{"num_hidden_layers": 8, "hidden_size": 128, "experts_per_token": 1, "d_expert": 224, "hidden_act": "swiglu", "router_score": "sigmoid", "balance_loss": 0.0015, "router_cosine_scale": 10.0, "init_std_router": 0.026, "norm": "rmsnorm", "tie_word_embeddings": "early", "max_seq_len": 256, "max_steps": 9660}
Below are experts of layer 2 (counted from 0) of a mixture-of-experts language model. Rows are named gate (a neuron's input weights, with its number), up (a neuron's input weights, with its number) and show model dimensions 0-127. Each number is 128 + 32 x the weight over its row's rms, rounded and kept within 0 to 255. Numbers have three digits each.
Before each expert's rows: a language model's description of what the expert responds to. This comes from a sample of Wikipedia text that the model never trained on.

# expert 22
Description: Full stops, semicolons, paragraph breaks and clause-joining and or but ending sentences and clauses, including after quotes or parentheses.
gate0:128099133180151141068165140195166112171147101132097123170158149161133171081077110133065165165116129138092096108115134110106093141107128107155154086073076091108187099144111163095143129136073111154083151154176091137136119160118141122118132109161099096130133163164136175113084113079114136086086179197079139131100126161194146162139101119093161178070079156106152119162086138134150183091109
up0:135134117153113163103107116126147115161121096114106127147188109129134162046119074107058134155151149156140116084103106097117113184107119092147109101061108137152182071139138170099127105150096145142063153142184120178115103179137128116150139092179117129175108188152153149160061106096121101070151148164051147157085079132172126180141132154094151154064080159122139115152110166120116181134144
gate1:076143129153112074184162179111037143097165149160145124114190102189082150106143133141121141177152092169122106148094119181123165116114136149136134152142103114072126097106101156098099121079073155144123190106102139166093114115113115114096168170195053125183093116142115105116162135133110130113189161115178150115170120127131102148097164130143153100104095029134130103162109093117140146084107
up1:150109162095139181078119125126196116143035097119109189125041110100165169150112089077123137087142154126122109096080085144123141165137124106123140148144199193119149115167129134132122122138143097141142066163144116131092148138117106116146078076081220163124199107141134109125082116149093153113111114158147149178139155125073101099151143132128140161143157132155163155090138173138071078156123
gate2:163058107149133074168146147153126143124127102106197126167156175135112191137188170085135150118067152127109130106131120173132073111077133189161153098113137154135129101078132135110145109137154093115142195133087097150201110129153088150157119163176179089164163078105148164181163120124132093085165131156101108117144064164120091098156082092139144125181118126110145090108191108177122106115132
up2:126174103124125196129136112114109135109121133156103097005091134150083121152125129116164086059127073159134132140101130144121170088146119027098149108150156097136116128121132148128111152109118180157148165137154115105110114141113115139063131133114142124105128208135084109123127123125100115185113156121171164185171149142169155180126126199120174140052134173128119145188138109111162189094116

# expert 5
Description: Short vowel-ending word pieces inside foreign names and words, chiefly after a capital initial, such as L-as (Vegas), Ash-a, Nin-ja, Sum-aria.
gate0:123158153065159138128180161164132142103143127159075084123154138153130134154107107190088174136129105088118154051190180149152153159094191118099180106095114118204086151112134197181079086102092114127079090146148139061088112108115136146116156117103173134124147147075100122075073117117134152090146116150100136132124134167134148067184148177112152096135161151131105097159141137095113140108090
up0:082149167094169113143095070165110169106087113147119165142117082111081093099139132115057127151129068181094132136058069154147035144159139066181111156149126175144127115117074080119132151154144139130117105160109111121099150140142098109143067136114102202190118169103096079184157118176133165106121154127141125132160132137129077087133103151117084087156101109179138114137084136130175133140132
gate1:155117048092117086150133111114081133067182162122072107095128142131106137167150160153142140109115139145110112158149105082137079176105241127098096136151125100164110111094135149147140120113115123074123076181121126082141107070140143131130130162183200119144154177120124102164142183099130091180112188101128128047103137128089143151143110133171167110081137135201141157108103169116145126108112
up1:128144102135121140135136133128133209122152132098080152144158143178107157121107134145075155119133115128143141123108172124135101171092206126092049135093159130119091143106181114141136142057098171103116073178141159077052145106162142092104057148110096133121104129102115105138141133127080126219099155130167093095107136182134169059128073098147105161077143152152154170104090136108186119119112
gate2:114148143138114101083115160138164125143107160053098088123086103144143117143136101164124080086103125103170141205186137055118082176078081116081081165104109121105097115099097141159116116114127098096165125105158119080126097090169126121145109121137184134169188086118140103101142088116116178151142128129120105136180202167169175167124135201174111104157147178134173079126095166115162105126148
up2:130162088120077150158087135152107183132131113150118077195167201164075068142140197122159125161136146128159100166124098161156137152171203129139153087088067118121128092131114133160107168137146084092101140136152106145177174171118072104116111128136055122067101144178081145121132161113131098160078161143130146154117097081113114136075073124134097155159094135130079161103151147138147077144122

# expert 24
Description: Final suffix pieces of nouns, usually plurals, before of, commas or periods: tens-ions, predict-ions, tal-ks, pict-ure, ent-ry.
gate0:069149088178179103080128126195140108155130152079120147133064146101070123159153156151081109143153177159172142120167169115194092088059147108102115175162145149139110165082097111144181116061132128172134136136132134096132080124186167129134165136111124097126108108163128129133141174084155126155110159126129142168098169111175153070133144143150153144097156093144095118149137107060110193156067
up0:155137152151174111096110165141111140107185137129111130147113087138152097128093111125186110152167155115139121115137182157141086136055135096104131179188097168106102099089154123185124151112111157209110173131143133158207082154127172140151131105138089097147091103200078139070092173107159113165115049140108150108108146166125170111177163084100126127129164134111147133072145166098089147171094
gate1:171102150135147135171144124137108163100142137123093190150096085094083073122094070171178088138118198153162206066128144120128117131080106106105134165136131143161118152110116175127089147169115110137127143128058059116107128092116090160168136121117152077093093106122114100095105156133114126107170161055116159148128133130087152150224122083148131101083141131040114144095135163143149134166116
up1:083168120123155144116113103078125148150133144153081074126107119078140110055188104083176136124191169143050145164108087081073132140143100095129078152183077084081129112148091104125095177152122153138142086144166094114093165115192090106127096065130159141118169166103085156167096160121097153143136130123149106149083140104112132078139115139128116120143109122148109082101123154078124110214159
gate2:148113149111174101115095161136131155073106164167112138120088096155083179144132141146146079139142153067115144130072134153157146067122103173079120159193121096141148193107155159105166151169150127097141091127109154084089085166128149113131148124137156160167140113160128103095130111089076168103121154103054141163133056112099100149174143131201111133074139222078119131152126157109185135116101
up2:047126112146088095117129171141110106120134114154102145119157093154128140123133138142162136137147140148153099146122147125069109108169070133121140075058108088147105113132183195122090125142103141154173041133165146097150170062141134132137174123141167106130172122137161081113107127167117096174131081138134199143180129163210134124131212145125139173185094127165120151147114121165146052098128

# expert 23
Description: Commas in any context, especially between a city and its country or state in tables and after dates, as in Pamplona, Spain.
gate0:089073094144072090116097083149131133194125161097201147107057116122119131134111131103104099171199179126159099139143160038127104127107166143161119150130152129138134094108137093149086154100156102132146112203159109119097098123115123135130078131062139094050140100102112138135152203148095103104113102120110147092160129139070160090099172151095168139144143154119102104126182111063126082129124
up0:127090121129092101144190115111152146206149119102208143166162129118080146125125108149170149110137147125155108123117158109147129183126139131062078130164197175131131086153110097128158168087116083129132139176108066124071157118155186076157114178108098123105143161119134102143143162086074148100195110102086113093131174109105084121080159141130212156115130135161125083086086114091140114104106
gate1:105157109097087107128078098121166146111148162146138164135134155090139127086108113086111175081145147132099184128129146153178067104084135113138060155136087099108079177119129112127158229122124116109153124112069146136137111165092120165127120173058157139148175105210111164071130142062136147149113145135108130104145084153129103039106135083118123166055125145149150090096114163119126094143132
up1:153144172141193132135198163098127114106120130161141066153122098129122105144140164155131073095095080182109093138107100089170121080146154132182117090118161109105115092124117163163131062121134149096129200088116160183083160091152171118079140125161107099075084089069137106110101096183121076168188136183138124203136128130121155128165132149173118085138095111112135190132114097159141131137120
gate2:141140177191169117119101100098138123184109153074120161137159139143201140148166141123087107092126154160093162112082157085178149156143119104091084074105140165133159159115110121143169154148138113137125200175136098152088084134128127087078134151109128167129125093124186173068142137131153126169144081106138140114123164148075115177152139087147143152160184178170140095170060131147037123126155
up2:122095063130095101162160172198107137108140071139141114144089142139036094096111110188119106182155156120160076144156127122093151098105119116147145165193193088133146108111139132141066102067152160144083126077127149117148154097092117145148142145163091081119167169152104096159094104105123150120131185098097083146172060106192110142114141153127162113133125095125128178071153110119181123121134

# expert 20
Description: Closing syllables of place names, surnames and technical words, such as Lindsay, Cayman, Newcastle, Peshawar, chemical, ceftriaxone.
gate0:095123146123093191186113133121148073152142053104139163073155174165126187155101153168100139110118139118153106113085109120128129062153078130123147144150174148140170120171179147113137087183176128112081152165192106109130044140110099130164145185115153167130055087116155098119092113108060151168192079114110145135133118173076143141136148091080159125122150134151110111134127130141148108121093
up0:153056114145127092070145075087097130146113198148127106165158092163121138138138113145103102135095127135158096158184135091075109171087183147131089065083107097095089129151127064181102174115052170156176097143063161159151174122122136106125123086099104139167154143164086135129110166182162123139146128111097132126134118137150114154142180131112167126151096119080186100165142159156088120166172
gate1:154199093139114147145107095132160157103168100110199120155081143168148142145150099171120171124145144208098185121154171087154085142141116203134067153097118111099088140082117133126103113098090162147159120189149144083165104160095173120127119142217163134116107117076132184127110096142123092174145137122130099086117156147127110107085163122170163098165098118137107130155114168086108191181112
up1:120143176169078112119159112159138172123139093113123117168079105187110127084164142168150167181109097116060136114127128175094103091182134164149160141059113151182067133159095134134110106097176116146097150165114132123181144089126170169114143171148105149125099118187138095082097094132072148115035101125122087113139125124164136146082166116150079122117184146123157121178086127124117077187111
gate2:115140103108109129116084159108116123138138146118156115155111169110058120125095175180116130069136140109178154105125150133115129161133174193159190094097154173205151141094127125125150058105130128125144127120095144144168137150182147161174153146144106085143152159138158155082061148186110174085151048136131131182124187103125154163072165147105163119136109094148110112153144172079185100064117
up2:100123113090154086116118145103128104138125126174142139119108168156080158140090172177145105120123185099144126142092130073152169191111189134182110107072082151162117167183160149161163140055145105106136149128133196151136080086171086131146162100141178091089117163155136168130188116163155126106091133173107117122150125182128155194093159179154127116156133124188103164099125071128096075105119

# expert 17
Description: Middle syllables of French and other European names and words, plus Grand, French, Winter, such as Al-ain, Urs-ula, Li-è-ge.
gate0:103104098122145090107089136134118122175113116151079115146116148171111143137193154201165140085173110134057154076084072130141138157127099039113115107151116201101190112121146157099080098189089115108118162109166124150139116098114121128094142164141149070107116126161188129201183124066094112130178159136174121162123172126088155105159139087101137115160123117134150088094126118135139182130149
up0:095140146085091167142124130118107144126178131152124129155123180108110186147124153094128118181069112135104152136160144165140108141086112137161163139118138154131137122142126065122162132109155122176120102141160164134157132122128109151153188131075082149215117143063092091066128169158111101151147134039037131099117110144155162190109129177123169141072123086128115140059167130143105059134080
gate1:127079136126140213101176099118140104118108111105121179118062149122113116185087133105139147115085103175104087172113147108157171148167107077177080129115199178062178088108104196158111085110127137144098149107092057161141100137093119132215152162161135109118106085169146141062097096169122151129130142122150152085140106109141083140110106122107084104125158137163138107097094109148093152142144
up1:126094092113124084078118109100151092148136191175099109125197114084134188165161122118119125121153127086127092111086142085172135146092161114116181120121112173106150146105141134098107137124178099096113140133137104145152179113190127115083038126125095171142148091086125123180080099143077129095121111113184051127157164149117127107076091116134142150109178075143142180191070108123153095169097
gate2:131142103132093146219155137111130090113136089101083127073090162075083152134103132123100141096094132149146140150130108096167079128119119165129077118104135146136157168138150097093104189144180088082177130164149120074176176087155101158114090140048074145064172134156124106091142153126136168147137177066109121148140131093152173164116106144112170129083146094051103116132090099152163104161143
up2:143124100109163179085161076108145122120103148154120197087094114114073207122089103137133178074107114170087151144142095131105115172121119143113143111176158123103128128130145104149161115152169134179136207060117196122093157177115160100167103079072123146127124085099174183124130091168100165137125149148141075134182136159134119156163108106143116146157174102108098143137115104122127030157121

# expert 11
Description: Prepositions and particles right after a participle or verb, such as caused by, dates back to, known to, formulated for, as well.
gate0:145196117156052137109115110157152081138132134119115139117155100120087092160114120179188105121145130093177107168168039176109125124120141151113099173107057146106141042083113172107173107136159161089126167097113127143094144101153155085101135123110189154116146098195120101131127091171128146127134138147176133128141119126136150151101099169149126156137157098130171072212190161104134112083151
up0:150056150117132152111098164103083195078090139087117110126095106134133124173205158132123155121134156137086139127127119112148167098185124098129123125184159113084121139120088092109119131180108126108110090087138157099130104154067110130117132154172098133149104111050129119121152213062102108107128072142115150108193048133117089117167129131113154139138138173113151149037144128144152109195094
gate1:170143075081160133170079126172164158139081154134128102103132140121127143105144144133120086224102088075102137101115153146125130166084117209122070161088117142167145167103137147172124119093175127096145096163121136073127092069107160088175114066138132068123138112123099153089100103139111104101108136089121107097096129117132135099126072176132101117107191070073066142111125136082104173118095
up1:172100101070116156176125069163130132097109095121106131132125107086134108098090138162138173223122121146165113114121093139116081159121176114158156136087175116158091116138109127135132141106159170187097092125161189129148119080126139136194134131134108094105129127143122123108035158144141114105103102083123119091099092132134136123088059056151107147129227109078135088163079141125092163176123
gate2:094142087158106103135119193126099152074166113197066104180086107142087131132159164150136208140094139159105161129098176064180135144122100185124128094183079131117142116147156166124135116125119160124129104094102129141101118142175165066089167138136119111107133112077118120207147156105108161170099120146145087112106077118093099125111092137172139159064111164189120129141206124091149152106130
up2:092137120104089127096158098123145135111112108097093164117161076123162173182121111147115092135126121108181164128138115197115131116116150072109111107092171134124161116052089102073150192160084117137157113107192098176141075072097096149097057110185138128110098149167100148115077112183132140099108174109106106240148099145135133176151136150127110092142140095117151144126131159105108125170176